Weights of a small mixture-of-experts language model, trained from scratch on English Wikipedia: 13 layers, vocabulary 22174.
Below are experts of layer 8 (counted from 0) of a mixture-of-experts language model. Rows are named router (the router's row for the expert), gate (a neuron's input weights, with its number), up (a neuron's input weights, with its number) and show model dimensions 144-191. Each number is 128 + 32 x the weight over its row's rms, rounded and kept within 0 to 255. Numbers have three digits each.
After each expert's rows: "mostly gets" lists some tokens that are sent to it at least half of the time. This comes from a sample of Wikipedia text that the model never trained on.

# expert 13
router:099163071121137181131116110125116096152163151088148098138127148133103107151170138151111097148091211069098141135152197110066165203134097108137144
gate0:171123175124131157108119115139119058182104129155141122163126154155202122171097192118061145146148136142090075101130154107198099111109084081155141
up0:056098123113136165073149114109129065128078140119168174086134129087157191132131117105131196138140127109141124136091123154152073063102138140151069
gate1:100142121134149128164150177176075139132109152121109108155095124157082095143213135146070153120090159103154143191123143134092125139140141118091115
up1:153123109182117116116142032098209139074126087146100097131120116183168130108088139141184114106153124146116123053162086064127125126104126139180133
gate2:095161072055124109113101118101153094132127136072129133102117171099128159109127130160140133115099153106110166120149105112149152158149097079120105
up2:166143163075144155144156132158095151111137121111162147180112107118164158122139122110132128135096178129190075151067125141096113110136154146145144
gate3:041075123105133127129162113141121146161130170124134074139149113081166122158102085058101149142096104142094195144138096119142066089121094125145134
up3:138113113137140085159133093156145140118134089180121149079161095158207064120140154108084163103163135100092098153177147093101112124140109040100134
gate4:119132161131098093119130119136192116101171108127094128087124217119156144104109146107092145070154159178135129143179129092088199089139133128101123
up4:131104161101124101128102163113133149145143150132135129164078052115061122102083050107147170110125121177157151179118135201177135109103126142199126
gate5:133156135146170141144119094156100138134091121128087141142147158084176089142116150095126086114155054114126147125158107151152145119143176142100104
up5:082142134139124195132136140145136125079112112106135120117101093093149117145103165142125136139083103110111156094137165080142132101171077110132123
gate6:098161151174118135160147168143125125122128106194079180139158132108107128138126176169191113143117142131133116149097123021069132138112143124136120
up6:132101042090126076137114099170129127121087151166111154149131131110146101146113105101128099136140143141138134156132109078066180180130142152113142
mostly gets: " million", "–present", " century", " Championships", " metres", "weight"

# expert 6
router:133162112096107116162140143124181095115108138179179125099142086122135063136159090121123100114117126062101168181165156160112148216092102081122131
gate0:160128107076116132170130113115116101175119153181111060133115136103112073074157156099103119127077132082107139137113118136076127153081155065174098
up0:081155128113111097164145124119127091128130156183141093169142151130142158084095160110042161176108172088135092163096142142087101147141183076166076
gate1:179171105088133156150196106146097154122142125124135175140185150104138160154137122200138141107126153143137136139167143104092099065127118158098141
up1:158106120110111166132172093170184144163183181138085106072155147134138117111139094143194126097179137158114150150129123084132159117087134190133155
gate2:134167141084160116141123153127163204159092145169025140084156084156141100124139075130100121124160166133119172148165109134105107161144172096108117
up2:139169091124164108151084143125075165107067092211132127137092145155104156190100096105137131105176154140173128065148144138147138132180109210117093
gate3:138159090168135152113125095128098121118186121150158158197136100143112123074117164084143162147138103063041076171133109134110066152083163110167155
up3:166088162096163147161170136156184160137119149155164140125134139159123132153095082111168106106130127126164180093087074129126216056159113142124136
gate4:079137153123080147103193105113137107123098189208111098094149113106097069099104091120098119130105128116123123104129116136156117160164065108114093
up4:137115105045185143137083108143103164115121120120132115210073141119163120107127181130118137127143166128203131111171092149143108142104213106155122
gate5:116057139154193103135139126113150113108141123070104125149131142173103189151123181106196134148113130126164083108112068085102084087109157125138128
up5:119131092147181077154125122137092083117162103080110123144190128135123134189138148108236141139161112156110114078140159090096124122098169163118077
gate6:141202089143072095205138148060117173142187102157137120135174140178119158104118126068103119119148158105183167170192138140185115099085156196156145
up6:145195156127082117131167123103135122130204109132142107110107126120081101107156202123101168101129148194209123158115123144156138166121113155131124
mostly gets: " high", " long", " low", " non", " short", " known"

# expert 9
router:102150133103072146169087134151148116096175157162147087055195146135101091165167155150181098131088184051091167179119184134101128180123072163110104
gate0:159147130146160099126107127084139075118155097153136115142131164095106202073123145151169121130144170116147137180079105117146119098154108129117120
up0:130102110148131132114146089145134161118092143080081210142129153114147139154158098062107092157066123079150071133059145058102032128133125143135116
gate1:130143158114157073102179168107042144166104111155150041162125132170159091183096115131126166135113115088067120104117138111125168152137111091161125
up1:123059135158167099134128086137109099130111137128209098125150157214125088170112194140175092101141124095081145092114119150137155081125112153147115
gate2:175115116137078094166099123020123118166106078076147159089145195122185127140103122123121094141065131133121155116109159110146183130107168132113137
up2:037098156158151133130187110210075140129169109154135130151115108125065196108184132136115115088138166106121117139120185115105110120128122106170144
gate3:122092130125126118129124123153095088146185146183116126147095085109113100122104191116190136130127140114140110143069196112071099146099135175123077
up3:104152104147179098130128136071121129125099107114144165082209143144164114179104135125141083164113141126151142115138108207158154125099096123085129
gate4:155062136132138101109118125181136129201151090087135137091137172196131139108118137140100098134119127157095159117135100121034185195101188143104111
up4:160179144119138194149107118104115064128186166123138153154144124142087135118188100114085153139151112097160086093119126085130090157127192060167123
gate5:094170176133109094119132152099110119096119114141149127110144095119151113148133173077139106151151157113127121188112112118099124223157141051151162
up5:124116117130138165138070115137107134170112203175131131140178091145164130125113173105112144111109122155136113095107161156116131082138111180064066
gate6:093144193051100070108094113109071083182109138133129122154196135135126130159124112172153119156134100222097172114117083128138148136123121167102139
up6:164152110147126107130096151126141164127126065075106160134074121090142130059090114127064116070106128055118160146141113055111104207157112081143161
mostly gets: " six", "16", "26", "12", "11", "13"

# expert 2
router:125139082142120176147112126157175094081112152115139137123163114144154076101159083147157142162104191112121158097135187158076144184065120107192136
gate0:145163119154088166120141167159156174147157129140114126143154111119139110188146133121130135175101149144120173107091146134109122120123135128160144
up0:083209106065069196119160099142172111139127079118106117092137149149111175100101126109091197131171121142159136159123134153127142158159109165160177
gate1:117080094122099203138174072134133130092131152191149114099134177154111113121115088077137103115157118085089179133111109087128165156159095100182087
up1:147095159159171173126118100165119116091107147133125145106117126136095150181116146135152157147172150104063141083159158105085144163082064112094111
gate2:163164109110114148168107138091128153153209062100159202106053137151090149050149118205120077131172162152113126147109157103058213143087129104126110
up2:130088063125104117152070142145157165157176115198163195097079126100101132074073159171112123110175181139132124147099177104113176168145068087144122
gate3:161141104142124100178102063176101117137065170181062088166172159125155053155139159078146082126127103097102137069147162148074121172121132126128089
up3:160153153108055147114117081204108164138094104070123066160147082124132158104135104166149110072138164074130100154108145095094139116113131152130083
gate4:129151104154168098107096149135062139052148104139098130107145131142120109090104133128123115115117137116142163148135150164131151094107147148194131
up4:138142173178143138138127138090093096125154121144141122163111108108145117158077178126094142100113067159157160131116086069163161142125112179143149
gate5:111171086122110116143154111151102073182133124136137128091164072135107082109162092059172106174187117100182135131156177094098134146107126111138092
up5:174097103090131159138120166097167097112080156116128190137124155146161137120141099181147137119145146068102141119135087163145141146196101191094127
gate6:109109157148120136191111069155139131114124153027095115136088132146188132108130133132118151133145118187114166121081158132139109089066095100127142
up6:103148148125200094110110159189093148067125119140090118153095157103134156157147169182122093153117107171181145133141046130139185145117121121133132
mostly gets: " the", " left", " home", " south", " north", " right"

# expert 15
router:099162138147075144134117118143131101103135144182165106098106132047125071165197132171154125128095168087136141138121160136095143138116125162142136
gate0:140110166138115140126139135152165196110112108142051142136179151149131127143117124145071136083153116133097141139112112076072151164113120114046103
up0:103090109071106154212117091165153095135143129156151066136128111112184175198103129107081169116162152121153098138130072151112132041083121178104154
gate1:088166143123119123166134170078094095094145112172126094081174136095144133142143087145160167150131196162137133091109141102138123115121108141104107
up1:117140151135165168139142130141138128064071115119154195099171090135101117180052121156161093070139182139096110139122088159160134144136112194100098
gate2:150051088159138178150099212079178175110164146127075141115126195090112125134025081135087100103190138149124114128154180131170118144113121106105160
up2:189104096120124075097117126106103123072158112117098136103105215095131120156076067117155118125128154133110114142159141129136165067109137140170137
gate3:179122104117099106082153152158051161110144065156121140073079149116115112144138149150141123139081109162107149131089110145156166120126053093079056
up3:098105114097094103136153148105116176103146097081132176133072049125096111116124155159127142147130079091095110106111125128086159159155167144115092
gate4:084084130147211087117084111157128143112119149136071108162110122078147189141135153109102140118198143162076162124135174167122127179162121128096108
up4:137115109108112180083151123180108102088077122128119136081104176105125125212176100143094140175137083142138156151159148101073125109120130172136105
gate5:147117210097095174119155118173098201139140157095150149144135150150082183178153137178114064111136119183186084133123081129110130130131137153153094
up5:141153109071130071176170162184126111168186121177122076174111090170105039116171128104150201109117162117111137118106158137166109127188130162121087
gate6:132123150135091084120148134082118140130099180114146093159076168099076140115127184095144165103138170108104113122103134155096126175132183095162138
up6:169052103157143102145146143117113163110099109119143153089082141103148109152154190087090106090148157090100096095101103133078144135116129118203117
mostly gets: "),", "\",", ",", ".,", "',", " ,"

# expert 11
router:144164082143132127161135130092178114102140143119185119126145173105122158165149091148141132119087129103149144124094192147073184169126108171131106
gate0:122128163097173091155154149115136136214129193096134136135071098117135075154170093113090104145133148087116127129117131105132151108134166084114146
up0:170086169171092138082137058160086114118113089147203135125167128115058092093127146118188141132108170152164157114137097132086143126094111117160121
gate1:126101094107142095142109167114081113173163127135103058141112101099142150156100103075164111135138165050168145124091103119189076146145138119137144
up1:164147096151117123158097137099194113127142127184113148066119128117167130107078178076145123152095119122166093109070176077095109198103122152123187
gate2:145173127162156164111163156102143143127115118144057164123131104094123175110170155103148146142145171172160106115114189157140156184167125105100227
up2:098119174152150157137147137091143203173052130145124150130116172122097074136139122111085139133090165055112142130158130114192090067126078142160161
gate3:104104132119083167152105223154143136099158113054192158093149152151099125117087099114142078133097152121104156124197134100131097133127105141107110
up3:188114127127119151084109107167107187092125174111148112150097139100148165213174142139099111165129083113158112146102138067100076149125121124106130
gate4:123153105107099101160120061095139136141085175086080056098137181164149182165163169198129165165064141159164133150094176122138095091088176131123083
up4:077125134111164125180152139199115112119159094152113154201148147146102072105130118096157111127144083133092184131119091127145111167143081149150110
gate5:095121146128127091106104133103133123083107167109152183132154182134122143115116076120179089093057171096060174121125148094106134083127092110136147
up5:160123089130104141126141114150099113161170048105135136108050057113122126163124175125121135223219113147144107115119134167131127171139140146107127
gate6:155129160155137090113147148126140102146112134119121172154122157112091091152103156111132102077049110176075110157104097113127068090140112129097142
up6:152116141131124125153119130104193152133224125098137160136143096126146133115066165124115141124127103102115202123129121122149099106164106089137126
mostly gets: " that", " it", " which", " they", " this", " who"

# expert 3
router:119149124082116140155058091193159100143122157146146078105145095100160099143200113165161087116118174077087128180104161133101174102123053146159086
gate0:165171134172167118123165148097144128138099188137125082165105159120143135153115172143112139104167119137106159085127135126125090121081153055147191
up0:175201177170124103096145131091172119111130120113124163112149119089163108166090143193076114116115101120124069144099153158133176105171146143174104
gate1:092191153127114112178061108188114141161142149141116142146112108155135173201170148109129081066126131172117171115093127163120169112173162166103113
up1:152125063162173169123129184113082136179127116075165124109114152149138184074127116110151115142110155110110172164134146133100108130123128133118137
gate2:098098104154110150077126169065176101146143085134094099137150100108090104121058165066119157099147168105086178154119152138164108107132115154133180
up2:186038114178099148123129211097109104095129124104069127141120106087144114104100099091141094122144118054152123133105117223112125124169122183171155
gate3:134171153130176140126077104145117088141080126128079150099137152109086143150142082153137079138161129143173153109168134096145128139086138137167162
up3:094099092150096121163138082137138125101154188109176108152139095142163138139101157103161178167156118148120089121110128140101111143092132113115108
gate4:148178114181164139103124127116119054171148098132164128159133161168142100089100159174156158067110128076109081128083185083115144139111161121163142
up4:085106129105128145135176142142112100127119141075174104129078082119161126139160070129110150123106172080170104183110124161147216115100114194154128
gate5:177130158155101117172133126150134170106136092131113151098093133111124087171179179070172123231114129124141113104170181157127137112147177193093179
up5:215120110110145145115127162146179087143148161098105130125161146162077134112172132198110161124073121110132140062129064112166072113146115092168125
gate6:130150120112160100177068126085071160082128183071104101131176070095087069076117150135134181094208127101096119124122090181107121131137128134138133
up6:081137159140153162081115088125076105083108143136111159152159124138089184136135081117146161082120086179159130156150122178117182145106114173132154
mostly gets: "č", "ić", "š", " were", "ñ", " was"

# expert 7
router:090118105111113128123103095141146161129092144178163115089166119111172129143108107143177092170129135127124123186151127158099126121095112127126156
gate0:119113105118179171152101094119069145094144094073139130183168097102084165177105174135123117101155119108131099116176137142151161159171176127100104
up0:106192110095182147105117147139111109114098069089088134089070116133091215110140103118147049125099116112157167239096162101145081144207132123093161
gate1:162158040173154112120121129121145158078095132109091142136096112130178094094175128093168106160145125156063095132131133109124099140094131107170112
up1:128086104157144072149126133096125130159147238110080120099174114062166082177114141131088160092135096129110056073090094097142114114067136110133091
gate2:152138122084189149134101085054106140176127199112130135085147130153078088110098072104062157107073147151155147122136217109123127129177099132145088
up2:117143123092079087123129119131095127114144084112143163140163154138161142125109134150124117101175170111167122108094072102114112146154160104119157
gate3:172193131115140079082153102162128142123122107118098136155148148111108140146153105149165101185141119082128117130097130111177148086147077135123112
up3:172116119079064138139139139129167179126091199167163106120171168155175068152132123188128135132103096155094177131082177173149159143101162125147139
gate4:088140170120100118078135116149150172193094151124148136122168160098140105092101099130173161133170107114113151148131130131120105132116153129139117
up4:106154102160111189095118165109093109110192085169082129138157167137093144145110125111160124112132128084175179125187143112174131145149103102093183
gate5:142140161113109115112133099071184129137139131157128106178098117110163121095125147115163093100174217147089116133197132183159133183146122116148165
up5:136119181157136079106145071135117156107105128114107141175090115069110110081141195082113112093148169150090107124172113194170117137170180085140127
gate6:161127122120108134130151158121145178032195122092102123130141136116092111129142115158146171073062130106224155165145147140121148123147111134131150
up6:071187159128120120151109171128180112069175153122076160108135128071136114155074070109152108115150179106143144121165149099101150126176083135094134
mostly gets: " tick", " dis", " inter", " mon", " res", " fl"

# expert 0
router:096126062102115143155113099150169100110091177179167061092151094090093111110118108113153102141040100109060133114138192144093125138140093135126148
gate0:162121157125117128127099084140172129056126113223153165185071125144091101110135119102128154103109128127113144109133155111211165112118166127172095
up0:145173150106112079155151104120112128115152099103136144107096187185141129158080108105163171100119152091162135126167126143213106111170156089140172
gate1:117139111142114078086103127152149120154148113052077145107118147134149145135176087132127163077145126130172132099150130136087126113087107092146119
up1:098152133147066161120118174122111142127082140105123116137152117091155157080165038112098141154093121110109152194103140175139158173092116149128127
gate2:158163118097124098172108078089106150088172045143122132115159022112108124085132128109100104113092131141115175108134175122153057147185115118073118
up2:139124115155077079097127096156157107107134115153122162118206175152137147141112065125106119082121128165130107216087134118150150082119097163115125
gate3:080092108155112135118069194138137082128114159121138072112129149131206139147136098127110126104127152138134119173104187085100107175154107122153109
up3:179168142102138136133168109130098170109096086114130159134090111123052127120127135169102154162144110127117118129130092145182085139096144154172101
gate4:129113118105084134107143149159163111132108070096130094091083169099114118126094154082141131190143149173145144109102084106051115139178146166142142
up4:137158230110149140131158203051110147149133178091117136146180105166095124125159157101174165115101118138131113111166073145197138118128105098118114
gate5:098104097105171156096055093116151174125106122072138210110102157116145111196113070119153156128119121137101117143107140159072147148124073154165110
up5:096136109112123101116162143170087082131115125162042115081139135128090150146149162149149147098155080119069099165120119133136090130170094137149147
gate6:163048097188182190090109151096117090147145152143102069145109152067088166157140083124123097162098106101100126098116118155128169153105113139105060
up6:123144179091095117164172161066081116160125092127103134128157176166124085136136167121143136095134195126092127127118094119147127094175126153092185
mostly gets: "–", "/", " Re", " get", " Lak", " Ha"

# expert 4
router:086149111104101160172056125138144084154125182158149110133143108144178114201135077130128083138067146101116170141173152143126122158119131111145178
gate0:150107117165089182123116072140093081159128155151170161124143169123119139120146118131151109098119127106140181082137159112119150148161164157139115
up0:174151128086174134108098153142121117124072157149088104176083134130159156169149115112135129180110139146153111069161143125152148121056102076078129
gate1:121148137118157142183127118119154121134064108101112078061214108167148116131108105147167118096098076109126172135108145127139104132131119116178111
up1:081126111168154104107065100150140125137132126130176151099120143162096073116100080145106159165148121141098194161096113143164138075132173118170137
gate2:134137167137167149218096141060177111124118130172105100151121164067138134095152122063114122163100144168150146100141121131145119129170116167127137
up2:086137143075101115127157155108157127139068098096122151088104073122124145151132155154151133165090152094147186203127143176087101179123043152114238
gate3:105134159095128095127102133116102112148130079093148063123143101203092089141101127084125115100056117140138125141138067113150126083148144134099131
up3:136109154124144153087102141156150073094144200148117129110166156116096157124133089147111177148129127130165078122142105109112160132158157088127084
gate4:146180103162119098151127113150180124156090129169155108165120146135132134105166089120138144129154166165138162118109126123182150131095088143162129
up4:070118148111144117089139127109060108106130117145143171078027084074111149183115127144130077168087135093134125083140133158039116175166110092127182
gate5:159082089139160181114165067109128096151105138121171114171178103118194082167141102158143125107162075155187134117145123158079140082110117163148167
up5:126195173161204124128119078091135059072160182116147105157141184105130132139158112195082145185098159134136138157079106129175159090176100086059081
gate6:118122157069113142138160107129115146147103161119163098095134129124142155152163133176097151171165119166152081122172113043123156181111158082135135
up6:077099105148123098129167159180134115133150155160130155094118176153044099094153158108120096219125117177113166105148145146107134088100124068128144
mostly gets: "==", "===", "====", "|", "″W", "="

# expert 10
router:101157174101091151190119070142148105139113174135138139143122045077181122143173104149121109161115152130160159173115147161115129187101114159109132
gate0:145139216122093119109116103139147196129188163125079127131128120092100112126118135152137168115121111118095078208080091156093091187131107148190085
up0:109118126125072170072105101124133139169163126106149144150109130126083141126078150129132103156084138128118119168183118114114114128075130072073114
gate1:114112145188118134126134113106159128088125152177089099127127214103150191107174082139133079130124109112137111117127124063142115087100126119097090
up1:102128083119085154112088105194063154080205126142119142132116101114156110180168137126128139111148162093189150087090181146071149168114160095148101
gate2:161150139106191173141183121117168112106183141172109101142110103139117082090175113106097136092120169170147121192108099132163106129123129089138094
up2:116103127141107078123126115110097091165076119101153148069135170098137183120094119131170110144132106112121131064113168119050142118128152195160140
gate3:109103059169086102114082078137077179140058131078106148145155125081160156070155112138102151168138144110099161094058127177125096115092103119170155
up3:143052129091136144140145140156088206074186083152097123128113140213152126171116044135132173150177187109187086148111125101142073142135116171096117
gate4:091094134106145165121095110101134133141090089130129093125071109141094113182090149114079036075082128120085168203171123113125173140163136100116083
up4:142090134025088159068128110101111133149114124078117062168103105118083149216149152081129085126113111125039135166144095184120158131141155113090097
gate5:129142111110135105128148156076095141169154144086044121115153107089146104152132126153129142191102111149179163022086160121136104186103156153118169
up5:120143130125077165117143105165145182088132127134189117133137114169115115100099062139129160126144156070082087192109148137164108152139095136140152
gate6:129142146146118117187096137105054120133067127121115121110091140094114089156123132139082142095063092134122095182108128130172136086110133142083145
up6:113086132101138132140089104168087130117141132102120124092092114138149132106146137140128198158047172094097123097114108123103173089125127176140166
mostly gets: "See", " Votes", " Candidate", " Coordinates", " JPL", " MPC"

# expert 5
router:114151076146104171164095082143137112156196159154146136094119129147107096160165125162149132088104184086124149159131102171105120141133131156174098
gate0:134126196131097175118090147078120147166189112151138116145096186141170114165110119131116136164191125098111135117166080138146123139129131185113104
up0:114183111146122116126121125136130133098117162128096174122102166170129126077102113097204155164130094124143120130167066137097131156226176101129160
gate1:110223132110117165129132099084094136122146188167112116103168146120126147169153127182178091122144142125139120078147138088044191121097152136172133
up1:096091143131120162163136140198146090138135172135161161135061112162132155072117090104054124159099112146139111119094122183191094213133113110109132
gate2:149100088187134166120106085107167088144155103140180114137139164114131137117108177144114105110096153125175134124121178141108173155148107078222104
up2:135104157126108082187083127130083110080133130155076192136141092138124136102091121087176202074131121095088127134064083143134123134154158170058183
gate3:113129123119143114080142154142101101140117165105133139124114188121121140121117122154108133091115139174148138148134160171126146150164144152123053
up3:081140172125147108105206160200140083075181162093151110080136150168121103084119099129091169141101104121098163127156160151131136156137098150109135
gate4:139090138195142138149145114087167164112122070109102069177120099078132065112105155153170136089133107167131139152124116102151127137104085159141143
up4:109148143056089135126086144131098103160114130132164156118107153151136133159198126079124168184122162083113149086127086162083160136132165106077175
gate5:073095063093067109149138137147212133159144103130154149135162154207123132185064100146152131126084121130102113122126127158092107124169172120154117
up5:139096193166173137087071045072116109145174144122115125154134138089125146106136151168131105109097124169137119102101177164131173218073115126116108
gate6:127227228175147134122177130132075090125121123131085165126107119142073108116176077091150102118088102073129132113124152106114134107088133133093155
up6:093138118093128045118157137100127110178069109101220113078133152111120159145129125169131115122154190185105122156178115079116158114167080099098125
mostly gets: " |", "°N", " —;", "″N", " Lemmon", " serves"

# expert 1
router:136154149150113108145130115136187129127165171148183129072134127085137066160117140144148103126125143104087182155130143151105165178100065109159176
gate0:134100121124124188164191130147130125182134108111152105114125115161122142189128180192119101170131128181120135149130124116101081113115145174194099
up0:171153118102109118051102168084161119110161090135109091106148166042129140092139082135110149124143098097103105125146121157162155108126131087129128
gate1:177099105106071089062164173106127110193102089126096153115186122144140097107165127130070190167083099091100099152119065195115109133069077124138079
up1:115120083114164122125158148153123091105160092161147096107104122114171066157174076165111151169099096160175140148174173114074083145125134119150141
gate2:103183156096154104141162175087132139117146094112104107148116169046157180133146141146146117144098151107175129084106171108073097127137143166157169
up2:099142157079137064143144128170115073141094097148098076120116167121095136138148120148152107187114120095097081113143109168089163059130186154136106
gate3:119118115107128105124131124126113150188133194059091118120155173168125127062201056097128097142119144083108141109108095153141199168123133110096171
up3:154077165081172119125138125099125116152162187080126105125141162168152116076171100139160147111129138091112081137135081126087171146166135069124148
gate4:120115116115103105123138093126116137136143101128091099171106152134185166184149191083137179147096079155149116168145144134136115087170213145111101
up4:068102135118158122142133164092141089093108173154179165091122126104108184122160128184164103127159096074119138118167133169125131113073063122133116
gate5:155101112092150127130153170173109112120105071155061134059135123103117083160127140086152093118159110060151116119100145164118139097152161147123035
up5:117154129179158142098131112147167128151119114126102141205154166151135162158125108207077118128083089145164137128141177037186138170161086135118160
gate6:121101149111090087098138159148101147119066081123125148154139105119105134142141085092148177112169077111160153137158161141157134082153153150121104
up6:127113147125136101116142124143152090118197195120156100076126166132119058126141188195122103150099151096080165172154107135065143191089082089175122
mostly gets: " and", " with", " between", " during", " to", "In"

# expert 14
router:108189093119105176157082128119184123085124145179145104099150094108133080178181129153190058132101153129118184123159144205107145165135125106154123
gate0:088118141122101130193092074097132150099151118171120123117141135108117109084139067101154129181094091156118146182151125169120110129125143164108121
up0:155143125103158152130203173151114107152072129060134108156112089146175138152119166139123158126162197091169126127077147114103158134091081082130121
gate1:110070103121149119166109094138107038099069157169148126154069120124162147150066151168115165116155143146145131088160143118103127150081108153187162
up1:096095092138115087129144114140158124151163124186128169154161178115071165075098177097152162138080108146163112111131107050163103089095109168144140
gate2:198148093145093195109138129136138129175084098125139134166149176071108159123186096142103067125151084127166135126110098162093103132160120155128123
up2:114132131183114113107112127191103102104142110177159079100119150127176109156043165144185068108138099127137092127219110163158184127171113070178131
gate3:100103134077156070133135125109078085178159064115112132089086048110059134085045133137172109155092168142160134106128136138142138154136161082120102
up3:067093138138097089122203097089118132109110163131127151102093153087089118082141080159083089192114121094102151125140147148163150146195155084075098
gate4:116098157118192164097122162157153164116092130151117100121178145151106129121144159126114140092173135112112137090154174185098192126110154151149087
up4:176125091138087148120099119130132115138188146170087168120158110123106114123226120059093147144146109053148082153061191174054132124153138102192136
gate5:121135111089079163184143098117144146145147122130148140154118105173098137134153125140165119105113125132094175112129174180069153129141107084159175
up5:143167128075177121150166121085099104094065122133075119143095171163132150200117128162127175051189124143133085128134100131161070158114139125085111
gate6:142062108093112148158129179115137073128188179145102133104092176148111129130087160145120143143129130157150116089149120137076100170098091080166129
up6:208059131090194156153096177178130102107165151103141179171105123152140151088077126148132111081149160141173103147148112133130134149134081052098164
mostly gets: ".\n\n", ".\n", ").", ".", "\".", ".\""

# expert 12
router:147137108115099098138144108112123149090140120145169118118165119092129060170183128169138106160080190076146123164138160170087114104103124096138126
gate0:104121126098110158147102166174096106092192150096138110109148142085113120202111183146099128104121188114083117150153142165180182110107132107113143
up0:091107096078098113122077151158061097124174091073131100149158161083146161149184170125104168124162160142103068191162130157194116095116140120105099
gate1:160173109191119158115122146060141129145153068095116062127164178106080147134126213155106110129149111166095114113087125146136132103116143138130089
up1:143069129143192164116136104115152106075181091133155199071133046157082076094145141135191061087170170128102078109126105144082140103090061148107111
gate2:146140164126155168078164045125108098145076124086116109093144117163122150073079104149119090105138151136135165161145078135133086108160086133130149
up2:176143139098107104091117094150125169190098105125098116151147133131087095150135147172150121085111120190126124166076146179184071147153084109082112
gate3:137139122166137041103093097109108140134145100157123103146179181076136098095112185118088114126103101143089143128180122141145112178151118110147101
up3:173142120104128162112123141145137212102150112111160170145150120201068110132109075148147170144102129094152174108126119099093170127115095098134170
gate4:118094152133163117121140122126133115072191181065166153130104127105182110103052151131125072143157140170177129057149155132095186120106098136121175
up4:083114126163158140115127111136088096042118155091151127119121107086130096103059139142100117107114125166091084081177116116178159117117140098139154
gate5:147077101120037078054115113145118152123110099120162136140057142139106084148131137094109098137097112131096129253087193175104110169136170201102154
up5:130113240180148120153128128122121093180114147109096090179103120147125162110105062110085128089199147142140148160120181106153185145116123146138146
gate6:152160095150153073137112197150144126109102115134119134080107111130131109133163108119151147144159201142152167096137173076160174132122166088161131
up6:084083144171146157133132108145135153180150173131145145078169167071113137146074076081062075090136131196137104160167146167191122168121105151138089
mostly gets: " H", "H", "K", " S", " J", " W"

# expert 8
router:163156109066101145161106100114147090132119145165179111065180133108131117152198137141136109141098155086129150158092170206099116118033089115135149
gate0:153180087044062111135133143109136123164121120155136161059177168118128135138127097163113150121132146103215095142109125104150136105126195135135121
up0:125104089150143130144092122111162124111184114152188158126103173141185204150161191121103110135125127106101111133148177130147091153157143150174077
gate1:171142197067159160127106180124086127149132172172108107154197081120104087079142072153129139139123144142166130147105147178113126119148159105079086
up1:155129070141091113134114096153153106122109099083156147091117212130121105158115158141131168119103126087064138103159150101159140133091084201160130
gate2:234116128108113110074125074082132154174081121126107195084124200142113110106139120119145077109172103114188146136093107111116094182145132137163146
up2:102120158144082168137167142128113135098077211166111113197134121079175145139056127153077135096112065139149068131134151121106087141158147156148067
gate3:154124121102170124127143126089153117180134175148148126048167090121090119145137125132115156131116150112068056157084152180111122152103133126138091
up3:133141151132128129140090155179107113051150065070098075166128160142174147093127087163130141140143106111136163088159142063143140100168097155126140
gate4:157138092078154139108103116114110082109125176102137128163118153184163150165165091151108087164129126108165114139124134166117170139096099199093077
up4:160057146083160107150191174092113096153101188106139152160116096100142126113125133106083089099109094149155170124110131188110135080111156199130088
gate5:195110109085072129145142132176100147048111101158137174078142118082120136173097160101111112102136128124131096166050137193128087118096101140083222
up5:197132112114103147139117128162119153075129090177139193122119160111086141176129136078109099143149109076121120208082097174111110130118117155056214
gate6:156141125171108123157100147133123146112106155107138164125089104123141142143206158096143158134177137152099130159067092152149091160109164163082178
up6:178144116121088084091103129127161089058123117090122151045145136092150132119133178099111123161125099149083110174094119164151121159160139143058134
mostly gets: " John", " William", " \"", " James", " George", " Michael"